Below are experts of layer 3 (counted from 0) of a mixture-of-experts language model. Rows are named gate (a neuron's input weights, with its number), up (a neuron's input weights, with its number) and show model dimensions 0-191. Each number is 128 + 32 x the weight over its row's rms, rounded and kept within 0 to 255. Numbers have three digits each.
Before each expert's rows: a language model's description of what the expert responds to. This comes from a sample of Wikipedia text that the model never trained on.

# expert 52
English personal names. Common English first names and surnames or their last pieces in tables and text, such as John, Brown, Johnson, Roulet-te, Morris-on.
gate0:124146105157100172150121112129056134121153116111174078055124160084098145111143132138153136166166071134147145143148105158123161098103138117064103113097120121169113130086172164156140094115095115100111072144067168119136155142199157086147092177146120165078109073063122119082124089104111123123119176173182141149101095096099117089100122154087155112153146072112132115136121112173096132146156053109184059112115120152134126198087106101142099098089136163110127105103152134180173095116110170153085164077195167111145184153140106086083141117182127128106123129133187124152186083126127126069
up0:117123144132155071099159138120215129117088132132097158205163133159166135145111080109109125077109178135128134135116147087115087155152123123194130112125139146111138115127102059112137146140179117170161191152189109107124123124056093170138157109129131133145120188164133093175162189143121135119126099113047133151154128126124136155169109120166102096110104182133141153108113133110138096113082192121112182112139131090135089073172132139099166133152138095120148119132100116078079190140141091134135077175025045138114083081118174132146096091101133091138133142126068142089054166142123120176
gate1:158152159110114141064137073155166073113107077119141111160128160162135106121101149183137132109102108136090117106150163182115146120129064168121133101120108140088088145119112100107178109166138128124149168129141169109087123161091099094142069137092054108126157100126118087110173110160141085089146101157101175161082107105116044151147098157118145071088111121120109164157184155097115150144095148095086111161108115076181107097095186185115202166131122105098119103169121105050082118173130176096103146132095100161136153051142074114099097107184121071118103153133117167116154125173087076115
up1:076122127163132130180136164108106152154152173140085143087138115096143162113181118086121138117146123130187135176134092064145130140120199070159139156131162149127182112144146135144089143068124103152101095118091074147183114113170161157143180110162185145136102161153128133123108134107108172170107159076166087114190133155098216125134152093152108183156134123127138107110082088181142128135134104136187117069144123164069118164176122095139063088131131135146137135101145150211147113119117097161137097127146156077136073195099168112171180126095132186128168133127130079166099149110197170147
gate2:184076172121136136161125097108116109105116140148151144126142167194126056128170166115103155167159159165124132193139161098113146164151130106145120110123083120123122137073182120129102094107168145097113170175115129125153102137174085106144151094117120158113140120131143126149144114075152169208150107136171152128121103131080108109171126136155153141191119107189104110183128100087069087068139129208121081126155115169163099079109152130113174120132161064070182190115109136143092171192115127103163091151110152091198214109125129124113095083160114202129144130142104112071135165127162137105
up2:151065075113139140171075124161155194119136184190161201159157174127128160146144181101140172155112108156132148141155103095158212122138196122165099130113133102148123128062131088096070091187148103104120102177169134058159106127102146113106163149136109123130125162091181151151089138099101146113139128130125148127137065179069107113126077172113130134191111119093124157128117127151146135132153093176095096127161101094148131096124093116077131138113107068139130170110107157188144189157095123090163139121129173104112163143088211106147155113148140121127106141088049101133142169105114079089
gate3:050127112116078097108096125065143083167147142100213096112129159200061109085191101125171105138137142099189128097127064149124145137138138157141096118135080134087127116128098104146141139152137077124113186121102149098085133124160097082127174158165127150110131120135127106114120114131058114091185175202136148221133180119086121103102105093132156087130132103182154153106073094150118109143075139112125128102165179170143092119145123087131102165141140175123137133102128154148132155084160152077129098136121083117196158185166095145085080127128130116118090149119139122093121090160087140207
up3:141149132128084132175155122165122131123140138127176132116104023103147094165151133072113083134168139122057121097093138148136123125162126086082148168158158142074115127109115117128139101142112154125175053099071155154116077153116120132118148125108159075079161134105120158114130120116213176148146121085143141129081169167141181160118176121156112147110098124137096116113143145074178185107119114213127174164139140113124175146086062132130067147094130140170115174141186146115145164136151118134175116077131184108135120136116146129170090189070107174088104104156157125155155108132205079194
gate4:144084081093130117074064109133187147057132122102142141133100122071135144143128171190136132117088155073107139104148156107163208094086116134126109137154133171205136081151116095075145098118135124098118133135130105166084092118146196100060125113104151154088193108079126139115119120116136130149170168083124161096145117125147109106152076146096098162187131104136100071103097147116082092122178150231052120151131162131160133113084158134186114134106102139145105169131113105086115102049165136104132107125112101109142157119106132131091165201180138118112068123092128096150110084107138126161
up4:114177168159136130178182152118072117197114123157110120113163142172120127099123086076133131135163103176153112163101094148102044167174137120125145128098136093063125164114152157176115164139130133158136125115123160091177173127107059163188130139166114119177063145166140110150130139137115132113084102174127099159109134139104160139100179114156144084060127155110166177161163121139176154134081111039202131112114100128101112144176105124061135124152170104109160076131133148168140160204097113153125155138141154157106098145146140108181085053076105124138187134158134161116158176150114123094
gate5:129149118178136129157099109172124119148162132116128143132099083066139129133140168100164151169122183064152050104102130132139189156118097103127098177193109043153148150138122106141139114076093148135123117124131094160073099130135114159098150108141158101124191084129117136128126139150131157139129127076092168114117117165176092141166183142114144095106103094201097087160181129184121124189141132209120100097168141102138129173116168153118172115142114165099128104212085107082142094161127151118127096139105164094132078165124116086138160207155064109084090078106163149170169163171163128150
up5:133110134075130122098155156079131131113092124141123127123164168189117141112116089163090107087123076193101206166137122115120065107133153139134151078079154212109102105128145158117116146174169119124138149136133166098182172112104130109149109152125108153139058162118149108142126126117118102120108132180168081139126134091078170116087067111129089158143147168056167162094071139080143119065126124062131157161078121147118131081143094109138082152125143086161134140045171142157110168094125096139122160125137086172121179094123149165105096050099181132164168174143092118081083105087095121103
gate6:117040160172130131135031130121126109178141151154202174076085114127096064112175108142135155146128138114163099116118120096128137168112132131135134184151083160118123103145128127054111128075035106167088079110117118116158110166121157114135132094095106118130143137121121148159134047119111173100135117104114121159142089086130129119160118126104190092179071096170112141152130120102095202057072106113122109115123109131131126114136092150110130119153181129155068167122161163117079181138128140132170107117126114094143128155145082118123139212075178106118120082193135110167198129123153097157
up6:132084145102148142137133141154097145108134105159079143143124118158149132130153187145092132196091185110158115094113152123141079126114117124056117099185168147130147114116110135061115146101136110048117152051110106166195140082131134166122142100098198122129111164160112121103145109229110155153083133114114100146123137099121100108131130063113112154057104105130100058048138141143115129121191122132088143141112105119086111130178149160150121090155110127154170169179140137132117113102166147075175148170122124175138095167096145143141136128130095113094177062142214134179066127098174160086
gate7:151166166124125130090108146112148130127083152140108093088178204156198151111133147174090156066136186176129107156144159071118165181145185133156134130137094106152082170188141107124103128079103098240127146151192168099155107125129094156111208142129194187115120158123123105168153090107131144098133114081152143164150104126155116130135118134120173122163119152118100127129151156162100102111080131070077120087100117085190109071144132150103138140141069105122074144121121135142078128121118157185134139160094122094145079081158111101117068148124137088087142112122066162121123137064089119140
up7:174131148122119170088105110144167143104118147119115104099107151150148113211156202121100145116128131142121120111120147063118187116182141140112155194137109101157073109140117095118141112154099179152111131115156129130156100160188128116119189060131203108083135104142118163164110132121186180117130116043129120093112084140189137136130132106137151120139114170058078123092131140149098147117074052100154117084128132145138121104093158106153097076131057093132076190142124130143118149143093129203164121064157155099098087148130124136134110177097175122099139070127125115157173158029126139141
gate8:114109151175109136129120120092121053090070139125179117188139129214147125140121125200152184137150136178140119072129051160114115115095124153116138140156199112098110110138167182156176094165090217031073101137113131112149139135159178140169109146153117131131091049162113128132073104112143158096113067142099140179123101150162142150119096176137092132186156138173132097127089127107095102144157090149086120117136115139092087146075134106176126102133140164161100141182138127137130108155164133079146127121119094152082169161113163151130187081184112085139103123168114150145145158134116132142
up8:142133125100141131122135126170125205186185137140081136064130155048109130118136125061103086132104117098119134184126189095134149130159140114150110122096056128148132147110089089107063157074165043233182149131149129158102118121099099135085151113105147135109160210092135146138198152153111109162123189122154127084139150098101097113145156060120161130070095098088128158138170130167146156103109161106161129127110127116165169114181144138082134145120130095085150101072136117115121142097077121171094117139152159096192092104155094113125073177088122169117150135090159113118111113121131106121
gate9:148138148142133117144095130152121048141121078152138153112130135167110167088157172125121137190122103155094053139163124144119155135163195128120147173126100099069145149152140160077123145135103169123125148144127119126143128142153169154081105167116082129055161136210148134140126160124076159167161094124196151102157139204134090123136132150128134203182098163128124136119192144088106099082150124097169114140121157164075141151063140124182181100140168154090086121142154060162179140146158128141153111120165117139097149163147118132156184096134098130162115124160089086118121209125203081183
up9:142135141117126140189116128175138065139133103160137144077137159148095154082173171129123114175131118171104074155163130151120141134159171125135133155105099092068164144134138162077140129160107146155114154172150153091136121132179134163085100177124140144065154158212148139143118127138054164145145109131193138108153126212130113121137108125131141218195106138118130150153176147102099124068141126067152107168144140177081102149077118126167177114126169147083072101142171086189140153136144140161167132147159101112107154140140130118174163093142090114145126134125085088166088197132208089185
gate10:124137087174159108138111127106122091128127143081165111116103073111172107133113109110144106143128115069131143154121117153099067145181081118122144107162076086135116147183142105103155080153083148113146186138094143209107135167140134061178067147122095100152157174193138164138112100143161167159093136105148121102121179105152156091129162174118114122111120185187144136090138126080178135114131139147163115137127151148056090127125125068105085164035125110183164141180155138166079177112166110112157193093149126161086120074152134112092101132118212152083107106176133149075131101146130153137
up10:109124084175145110129121120108128092126136137074158102123102076123176100126118112107148108156134124075126143148131136155111076156181094123128152104149074097140120139181133104092149070159076145112138191149107139203116125179144123056180063152115099098151164177185136159131111109131167165160098137098150126104135171097153147102137168172119109112104111181190134133079129120072175139110127132136169111133133134155060080127141130065107091143048122117184155151167159141174076180115174117110158180098157114155092106071150135115092087143140217156086113115182135141066124094135126173140
gate11:163088179129078156149108112070118165118137191184216103103109093126121111123139109131078113131166148127136068141162124120139144085122174102098121154154100109120139129105160110105128096176112128100081092065049151089072118160148115130140180134130203062090109113129130208130109134143151141130140116131203171139134107072183110139119164135108106165171161125091100144141154112120123143065104120162142102132112158155088168127054135097164152090121114150167100089141121170135073149123123143161176135093185165096161150201135065141116098156108134129132091095147097097133203091105121126090
up11:126190146112121086156123173084150150108153083155192097085127148108112121103147012110158140089191116112129129104151108167085136142095123172134089146117112132146145153121100052106153103178104133133122119103097092066075104141161153166156122138137124102107147099114118136155116133116094108099161155149158171162108117102125104125157102111091093132175159134088158195132131109151112142138132131091172069112110205137114136165088156085167167106126072110140090104141190162135089109078168126133141154154188061092121141146076067146113117097180078098100077172089111126127196123185082096120
gate12:069130145130086186162153166134093103101113157125174120120098126042119110158170083121138111144154165109178129186138155119098168121141109105127070108106116134186156112114110096140169091167105114165090094132177094081110094183161146173141123116138114130090131057141089097165107136115091134124118144190049109119138071114147067144116109092087091096108140113149108156136071109120113113096088134066075163072138124153098095164129062091147112116124152093140126091063127158122108138073156155117125105150081064120113113083127116109139146045072094082103079089142111085095141090120162098131
up12:100162120113152093129153104154179155110141111115126115170137155192161161137184107105178179144105094141173157168143121106125125125117134181148086151094188198079125186096160105211084129176148132125112160143170126137162130119116121114175078130114102119165162153115123046100168146139121096122143060172115129139098090149066164133158127143136151127135093130132169159142124126088108121173163121119134109161130114073130141095156128142147171132160120132126176128145147109125100106088197114056120113206056170146144152121072182107219140125160128130162193154147106151107087132174076168089
gate13:102180102134123051089145159192156078103164128076085111138182156145210143105117115138139132104070133180133117123159137105124097106110141106124121117127152095142135128097149137141146208065129125138138126085144128090123101137012159133169124103118127117083113157110104054098151096100088073109097091160188114161152148138116178186136116178103124127127154129175145132129172179096183125151144124115190133130120127075102084156132163096104094049114099171134142096134118117150108124122118131069099124147080107140096122129148122144165151142171141118145173136096140180178127084157093058062
up13:106192102132114057088150156189152079096168117070080107140179162139198153106115118134130135104073126188124124125157139109129094119102142104129121119118146101144143128094153133141154201078132128135142127095141128087129099140013167137166127101121112114079116160109104050097154096101091066112104083159185110160161152144115177179142113183107130126130155125160145140140168184099191129158151123112185126129121121084101082151134165092109097047115095160137139098140124124139111127122121144071096114148085096136100128117142116141179153136183143111134169143097132177185122083162101062069
gate14:158100108154142115166074124121104158195173129157140101092133098112124108130095180103151135184131094118061110140167112142118174113169133116146069172127099132124139159104192148151104142137098094197195122100106200159115142139141164152131116117132117133110148123085125085178128142075102144122095077139172190139130126123165185142111140102124166140160116152122109063117150128082154099084130126127066107113070144105151205134126166088120138131022092099113111107151144077152176176124124131087099136114127162132154136077126107068126165108042124185194103070125155110151151071128139129130
up14:155105113149141117162075120117103156199172128154142096095129098109131110133102179104150136183132094115070116138169114142117171116164132117146061173128100135128142162101192148154103137137098096197198118104104201166114140138143170159136115117133113125103152127086122083174129140074104135126097081142166193139135127119159184137114143095125165140157117155125106059120153128084154099083137127129067104110072145099157207136126167086116137129021099100113111106147147079152170174124126134088097133118123167132152132074129107062121164102040123184195105073124157111147145074131136130134
gate15:103119141122107145145117114113144061139145129089119123146120085117110117125150202124126156124139087090135149109141122114118198124076102088150140136117096200078172199122081109151206113072117060099112170083093190133112070180104148129161090120098155149130135117123107101083143158079143055176109139092177163139174104115165094126156183093080104093115171127142104179120112141121117119112133163108137102114143106107122106094156140121196087157222120130151111137138165182131077107149105153141088195107117134140174132083135065136178154172151132148125115108101115129170122127157168204094
up15:097147070130138156143134142133135123105174168125153148107134123136036173140198150098135143090153100108137141151083106112120169144102139098156155142119106176102152143120110131189178126140137068101122167073098157180107089150111079167152143128139137121129127142127140132120087192074136083137101179119153189131166113172103142095129191127083085077113160129127122170094134147174142091141085130127174090103154118111107089080119147154154074187132152115143129058157137171193121152153083120108131209118117127166165115063118115101208151176126180188137123119098055126156187152125152162118
gate16:091114128149144158099114083085131102169132149135165125100137166127145117105137149161100158111123142146139123126124134142140119076063109150160064108107115137123077116145120177166081115121116087131069149160181128122164153136113161171064091110144039177091128158130126111101143146127080092094145103139126122156114096088157101113084164160172121104139170145129078170136133099169099157103127155112071099100109114076166157096173177120152193103148074172162158115135124149116138111092105164131032145147120053122158130123202074172089101089190070082202179163188102147118131140132131138107
up16:236163154121186150119112132096101133097147142085082126147148131095084132128134178158104163127134143127163136238133073071183093219137104093155196125118117146145167094137129111155130146155146134137180099071150155140099108074112163161094161086153121142158102125154168159116145136085153136143105103090100115147200110153118090158178074124098096092156086109040140104100174171155145080175141112114125170124106101153096080078122168157122141098155133110103121102117089112147116120132151086158107102152125132094144066138142148118125161117148185176149159125095169133105128179115142156159
gate17:153112065120110144103161134110203096130100107092140086129097136157090069081138114101133152098126118167140166121141185113110206169137161130175154152171061148140174152088090091128088109147163112150154104149078118147135088181184110117179149167132102143165109158150080124118131103096096104083124141108157162235082185132114131106162174129126127084173151169155083159109138128159143161158108139111102143115172157087108095137159109144110139168163180147095108136165099150083111113127124147064156142067106122077153052143093149142129116171150195119101133093149153096119130120171074172163
up17:162141078168149136077143135129128149064116150139113139164152137111128105169125116148176160121108096105128131162147136117104118125148139171138151084123111135110141149147098093118186111125127148114147155168143131120069147085130142129096097161127105156195094129083192079123147159095103082194102181120132207153172133037177090173161080170085133075135111121123163114114090126137120072174121158153096126130175123172138065128133129158159158117143162109072145233099171109129107180117101085087115132201088102138118123137171134099084123099171064129156105114132110072102063135170097154101
gate18:111083113105109121141131104120097056102088091148149127113146100115125154115123130139158141179106106153099124198106140126158126089133157064119143129140138102184032172088120116133137083188098133171134123184111161136095160138113142068140158169091144090111078146112101158104187122174148164133126170118149139159136106126168170054087105147143162112131096086115127148082143161109070145154122113109206138219121104096060146130162165162134164113152096198047129076114106131120101112153125133166132120115107149131091135125116173099085116109148127052122184107174096135126169083102166083094
up18:095086118079095138143126105124077052105074092128156115135147101090117139115125134143148140180096095147080125190122137119141144076128165063116139130155126111173057173081111106144146075175093119169136123169114170133097147139111136063140164160091157089101089139109095160106192132166157162132129192114147141158131110121165167060084111142143167115113118073118120163076138152112073145162125119104218140231113096099073155122172139166142139118151096194066129077108113131111115114147127139173140105116094147124109144113113171114074134121144121072108171103173110128131175090114153086109
gate19:087107143134081120144136108109160132066127106199158114126105098047090144154184191111210117134196091163144121130135115088101173181173121105148107142154111102102148135068165084127117126153124153177107099102115133115155092144153104191176116119148124122098157161127095152169186142123114181104166103121155209145135130183123114120164142128118098197093145125122118138121191100191122135166094172155111087092173128131089081125161185152134167109138154155147194145142139133160104173141161132074145126109111110101141175118155074157193145099158146109083104075144158156117123096133119083072
up19:136130148128146126110199112133080131167124077139137159131156119168097130131083059153133144186151153178132129099138129144193126160158200158113138130031131110108097162209163107201128112081049133091127113134138126132125158142123140122133110166137155081197154103119150128093128132153146110156114096185147172091164079088103113143115111141150152110111131135116128115144125074093122130114150105107132132126138099126115100049080149127140129132204138138162109144069181126132158106095224086150114118119144119155156073198128144096147061101109123164181166165135118057075166130165149127112
gate20:132153133103110121149124138145117086102051133140139132140123098088130089122129118119165150094121164101085118069145132152099170088122149193121079068167157104145170112219112142105134118079087139115120110049158162082060118097132110120123096132107166131080133129098129162129129210085145107133112148111191145055119121129221097175175121109092065133109127098097180168121096131096188098135195089110115116117082147161153156147140129147145121142126097114128104131152121130167078101117124113154155118136134083138122173096105133150180168197169063144076141106119073092072086147125142115092
up20:144136157106096143128116103126111091123091164161164127141109100078078077140120142113167162088149162112108112076165127130122183065108131173085083088184131080153170096203118148083102110095070132099121094012099147105072112105165117108136083138110177112077162140097123180090145168095156113135130115096188152074156163117205101176175150082093070137112119091108161165133112117102192146124148084120119088086117155178130140129110130131154115132131091105153098103124105147169075096126112123153165120109146112137133156115142124155160173178159089179094113064131098089089121122130154135099
gate21:114057121149115145059175068119122163135139170172190127132135124166146161136130134087066200145166146152134113098142159195150158075127094088074056143139071116095149126118149143076093099133145142139168103107120107116164091127149166098108182121122114077130161087098132187126167097079177151108134136158156171139151084144156160088106106060166141214168128158140105115148162110106114155136120143148075114146153116145145149123106139096155162097102165178175113156145104180148143074157107162104182095153147167097150178099161073124145161135117133165076142132093138088155133093102102185155
up21:131125126100156148086201111179092177155144123116089130125099138170194085114142123135046176123098156120072053123133090200173111171160115203150155130123095124127134081146110196107164173070111135122095153074148096207155113162081150095127132152125098096149124126116104127125186124077152157176116106128081116139171119100173128101154158130150133185108109151130098133141115134153112145156104157097098142141155104134149138098151139124147126115129112107153124203047164112097121154139144120154107115174120154160160083132154175148131119201106171168164129113175150136116033107110135189150
gate22:158160156179113172121180108122133084166147146145136144178100124086130070112069111140170177131111086072173150204130121123124126124096102090107165164139094143135159139077115107105191167071141146093117123139104139186131089135129122076122127163127132128173065171118110114099126120143144147178081117112197142168078145164166118161157133171103076124172177118121123144123083166107108124164087140084160149109140101157080101144113101158108091075105107070128143123184130132089098146158080124117177098176137169112084184134137091141073123109168100104069182203197151098144123114146095159144
up22:158158164176106167107179106113123082173152150148143137177102129081127066111073105145161179126117085079180152190135128126122131121091098097107169163129082143131162145082104103105184162070133147094106125135107135185146079137134114082121118169115135132179072175121101124090132112139148137177083112104200147176084149162157102156163136163114086132170177105129115151119086153111106130163087141080160141110148090155092107139116098151116086075110100070130125125188127145093095151153082136108181092175137178111100175143142085131076116114169104109073175198201154093140115108149093159133
gate23:101140119139099129147180114153162124118175168166155135090140168124140071145127146117142135097211138152185100109146123142162156104135099091157131111124096130097184117117108080121141162150101119120141147125082152076216065133161134086122151107134108081183204108157095079093066064135140100116120137133127119112113127158150144160112082141096129056145136110099106150127084109168120201143089083146127095133177146171096086118117106093149106116123094104152091159107165154110180098109166159045162113105142105078151065121070160156096172044092154109108088093172135115078129124164112130151
up23:148146121113142142132116142120127171116139107174118137135111115146153140116120032174077151168099148087097137168127127133169118192110116086141134140127109135121133205136127116135118156122138188154146107150185062098168108108093125148145186118111076143153095083180144080153177142183093123165111167111162177106122103170066119154151188175139098155100087107161153124115121135074125122114134195117171153118109112063145079170193125150127102161137164120079117127127167087138151180107157082104132128172063169127105156091099090085203090121166059110135142145113141106157162170145172125056
gate24:115097155130103215096123115126158093139132087093129123177133110149090101089158168070111169126133152175156142118135161052128120124184147133183094112122114121104092091189077071061127157060135142121128149050149096103210083139091147077142134194102141081145150176160093152104117096177163142124181153094157099161121128126102100134126114092144145137075117106137085132096102137132134138162123127122134121138122087131096117106169160152152161105191108137146043196143123166106133062147131152105122146141120149093133132097075171107117064159114094140081116125152107145161082110068105177111
up24:095073145144128077166131085128053191193151144180149103110113132134115117197114148099144161132139147081149118047128150117095144118149096141178118134170135111116169152065201146167120102141190128101121153101123145173115137132167094097088118078139119144154177101123105127135106083081101103127073094130080091057171136121109157159145139128146150126160176207115119095115139146071148140147104125117109119074140121173128117140110092128138137083072146110165173135163193114171112157164085125106125127123104196158153133147120049174069129094133151183145073079143133141178105140158099114136
gate25:109160121169087193145232140137118157200166129103067123137102079096086115170153181131038140147053124168108148145166170110133154109151142160198154118136122199134140162117114121051100086140104153105122101147129114138130114173168110117163133095093143076087135088122090148103154106162143127138169117107154098151142180111159104161149134150146159176126093111219100130124126108126119113171133122129122092104155106103115157107156133140175160168112083103140104141149105105096114120180177096091144101137104148101132139109089062142084127202168058158108148101111104101168116142157155163096
up25:111113087139151145172082085149153116060122123124174140088116175187108150108130106139154124153227165161100088119105155098087128194082083096160104114082141105122154077137134111152150123105124132188086116123161087178160132132142130148164148095131110065107132162126157079135123122120151112151126107103139171130095096138062131109110123105144093106109137128055141128110196124147064163089095167081104154099114143150166159153103135114101167145158176161137101151041144137122129092108161131173095129117134088092168076069128151138171090055132108118134098177132051173162147096096112138196
gate26:146117146157090128115116118107172109087174154093165075148092061106128073206177125108164118145129154155085104130085181126118141138125130113168182109137145099161141209125120092119111086174113116140100187128121084117106114179181201126139158119128159114060149158176089187103145151162083153105110090115133140156111133135098111079149137070119109145095117122128062139151123142113138112158056132100147133071159159130135136141124116086089117194099126064129110175175123126106117069074119161116159122143090119118131126111124095100143142189031143116086104064142188115159086094142109101152
up26:128115065137114132133073119120131138070155181174102132089140117094087120135132147174046117127082091072071094107116172112167123097102106074209133108165120121123141116133130115133150097095115145145105151143086084143157063152173066135105138151110136183111156140100115125117065145130117136098106103103077128084157108152109136106138125152132119129097149117125116087095089140194107098156121152108131155086168157099088110165075104082149063156075152130160114036130073129090147125172106118134097075125063131103133042172175143092154164150072181158172128085096163117127123108167130120147
gate27:119101108101128147207118094103081099134091098142129155089093122100098204177151137116143144167120085070209122109157141081194133121110111145118138092150094164091108105135096150102160124192154119107115121129074103077097128118125095122114119114139053154101142091063133141124158077135128134198131120158133183135148123117155104102106135172098180159089191130138126121155144150220141177175132172115088133109118113141159127123109188104106197079047090136120134151072151141192059151159174117156136109119167131094111139140145092108124132181113093111137128164127102169126169132144115105184
up27:136164147155132107053133169158174165133172154112125100164178133156151051074101109134117110100135160192045132149095112182066122148147150109148127152108165095157148144111155103155096138060109140148147140135185145180161128142130165131146140142118210111153104169188130102130096178120126121064120150099117082131105133129096158157151118095149078092166062127122141141096113106056110077088121083144169112140132146110104126139152070164147065177198161115140116100179104100066183103093077138109116148145094125171148113113109171134126122066152156132118135102139145093137078123113123153066
gate28:152109108136085224077163138101054138186128132145126069122118153104092070120170105147119137116141132122089125083102105135143130115080137161146137137121094119114140111072136092136076120066105109151135166195162153153154098183145121140163108120099109131116119165149079118104169141100115194126150142144136156119152126138097128131130121073175115093082072133138082126139143091163114116108150185125118090156135085027123080113187133095099165122145150161202134090102164107098146115114176155098126075136110118116207121141119077123080110062137103141117150107169139040058127109145164103160
up28:118066094131131146122082092161223084181079162130070121142158175123140130126092136113105109121162117150049131133152141121130141142136195167190164087132145159146104146128119121109152128104113163130113153183134137085134141086103103135131166148146171155148131160128135105165126094125135171122103143153109140094153169115135093079169084189109146106105150134151148138120107138159041084158116160127080124137117136226148084161147103186106165172101111157160145136121204136076157129157096118123105152115177071111131061118163148110054114146152086092121045110186093101141092130125105156166
gate29:142143178146105109160160081130134083106106139152136158100112150163102172169158198152152146113161110106129079133131160099200087125132135095095147091087166150159133134105118136146138108183156152135115110096187149152159144141154127128206087086127153091058106129097152100056115144094153086117170205132170133107167147144088068149092117116136114066122176133133114116100180154059115124153094147153163079134123104148132098134132163121112097098148090166125098074183165129075121110155115128131165137150147132107106080154037141157178155182173150150097100195114132126118144181115060116186
up29:119097082114161138102086172132113171155151130115116107144139110098153085096097075106109118155099147151127179124124098156052162125134114152160113158170098101103119118160142128104107142081087105116145133150071119105095131106093134134056184154142109169187158119155110162193152120173099172134092050126085117137090093113175175093161129137118140193140079124123150130148074104195142132096168110108081176122126151127127163130121089144131165145109172101131166181074091119175137146100140126139086131107112116155145165110222116115075108061070108107173156053139132131148121081132209142074
gate30:152113168140097106082108084118116162180161148141165127140066153079148143102144146136105117109081109091123126158148159076129152149124177146113136150124114127086100136121156155112053156119126085143118178100127097168162070205120110084130119109053118090073194100123069144141158093136177133123092040090131170130124141152128119160171155179136133104142161097198091112080124117120117163138091148121122111083191142173130112107130146187089169159187112146173104120122079127107065126108176158074165108116143158147196106141133100167156132180112141149098131154177182133119144088152144168074
up30:154110133191129118109090102096146156139120112107189146143075158105105174109174114171135095113108128107118128169119107079137161161110162145146089157122119146101104150118197160157121114163146088099109160112080131153168108203125104057110143061110136140073141132142103093157141134131087134126064032114113139118114122166099124139187149149120150048167162125197129135093139129099161142138121110101114117054192173165091067107119090172069155162150074119155160088101101128103082150088157144020170135128091125138178118109119136132153151169131146121170105141143152152094155119173111139122
gate31:128115126143115212093120091143145080135164105134144143143100103170075106132106134165150170156162071106158145143116159151157183139151132134184150115130134170062181146109056110139177124095101127175149141129081148065127068093146101163143117133112128088145158165122120146066127111172134153120118086075164149204171124110098094131095161128118168159149087096105097193076147114147144140172140197085142152127150067132131079170165123113188179169078186162100104136147124157121107097134130157108128125085107118082146121119141148125178124152153086141155137086167053072105120090157135071161
up31:151137168204092141108098134154069201113086216144142103096139149116191071097163149061122082116093182213133121107126099102112063125131169095109133102133151116073055165134127106101103143147133107143124129112148081139172127140152129096131042152124155154128114110129114107155143116104122153185145133137053108126085157102148131171112083085153139129115152148169120101157095120095112157100124077156130155125132140115115129047132134175141099108171119140143091195109179146129125108153123134142124124097084109118117196145161148147067172074106159121128111092101132139090108155119190192076
gate32:133141143099112137176078068162155115131147048118163124180115124086179129125124175167147155143113113181101108104160075138109181126142121089114074140144134077129107097151158105105128156130159155133144123148099112126145123122132187137081147172108084074136105144135115164134094117182135133195092089138112173147130073143146103059163122090122112163201137134129099166189163141098119182165123115127145168100143176133159096159152103085079118112067169141148165141118154143163082072132131154141144117114144182109160209056160091167066161132085114172158066070074161114125105116113161141129
up32:138138149102112141177086068158155116130155051113170120179111126091172134123127176166147155138112109184102107104163072138110179119141117099109073143139130076134108098153155108112127151137153154130145123138091109128141124122129191135079146175104087076135111140139114162130094117181138125193091082134104171155137077136143099058164118080122113160208136124132094157186171139102115186163121113131150161099143172131158100151150095089081115115061167140150166137125150142164084073135131155132150116116144185107166201060164095157070163132083112174165064069075166113120101115112165147132
gate33:099226093119092147087112155088098164149131121144187074160136177096084096102107172141112123106145124110104138080140167120065115095162158159080124128149092138109132109151087116189115090032126142129129117126187135134082101137132121160122139135083153153119167081100082095163178066135139094160116176138163153200118173075111100145139169168145181111103182116146100170136131132162171161122138109095153077127107127107191142180132117119150094130136111171177077151112076142108111117101148152115123114172173150118132132152143093129123139230185153125094103143149130151176119115125089080089
up33:082168116093116125090123138136083188139122127157184105142070143136098093101113176110108135108132157135100107106135169148106135059194120158125156163134117119109121151193126157163096107061144127114140114120171156190078134146157119152109151140064118147099140067072093162173133063156127132126067148169161132139081126108179111134097191195134166168134206129140106148138187147154108144116121085117107099153093127091160219157132133122161072146112092154165084125136098135105130088091108162141130152115183167121094137138156079154148129192154145157153128126149126125196128110087136053078
gate34:150069168133174115121093097125164120186147195107160089122128128119185122137140133122085084103122118167154090132160157117112136168151195202155157202146085095097113145100140101110084135116087124128135165090123129160121070120165139120017110116125120107168151116154137115109126122084159092145089130071116132086145156110143116057149173142143148136162048172146060163149111155196150191177093107136089138111116119133175139060171093095148160124120147108091095146100179150170109141105092147151139119138119131155135083135161077134114121177172144105106142166142110076069120128143148165168
up34:130101149094131110190143104158114154149129111111099118126119117101147149074102165114172092087091173080102140122137161163081138097122133185123190116179110100109104192075129114136101140123171130042123164150093102220191101114165143157150099128123073096174109125121101123097094142103134116127074190151196091132105148112083094105115147088131070118126123152127121115134065128150144118149163043097161142152124100135088164174126159133209146120164166135128133105187173134078151119152140151107148074089093116161117106196120105161122143110146156158051191156119157120149120083154148143144
gate35:107160114143097141094139175142093095060096118144132144081137097128134154147220117132080068161153132089117149117134103118081125115134174135116195116154114083128094117146112134170100090125097124156095126149085091164170127134066110120108183107126095111091156114179089096145155082136208171107085145111133122188075142172088105164092157168109195125123162139172092124099142141127165110137142151130086177110139156099106169110151092178083132180174151146165094155172119136084101175163165160049114169108125148127120165092103093137107158171163163152145131116126097104184169134106197070130
up35:150107142109158119158111084124151158205152134116120116174133169126104104100037138124177194090092122144142106139116139145166132155123081126153074125105141175128159133111148124080156176125143137116166129105172157089098135117194145125158082148133156150177089144072161154112103168129046091164158115148125139080180113096165151094161076090150061135138092114085168134153110118146100136132112120127169084146109098149152066147123164085168133074071103113082153099070137116175148087077104094202131082165136113137147076173149163110138107104103098092113138134124166158085077119144062176117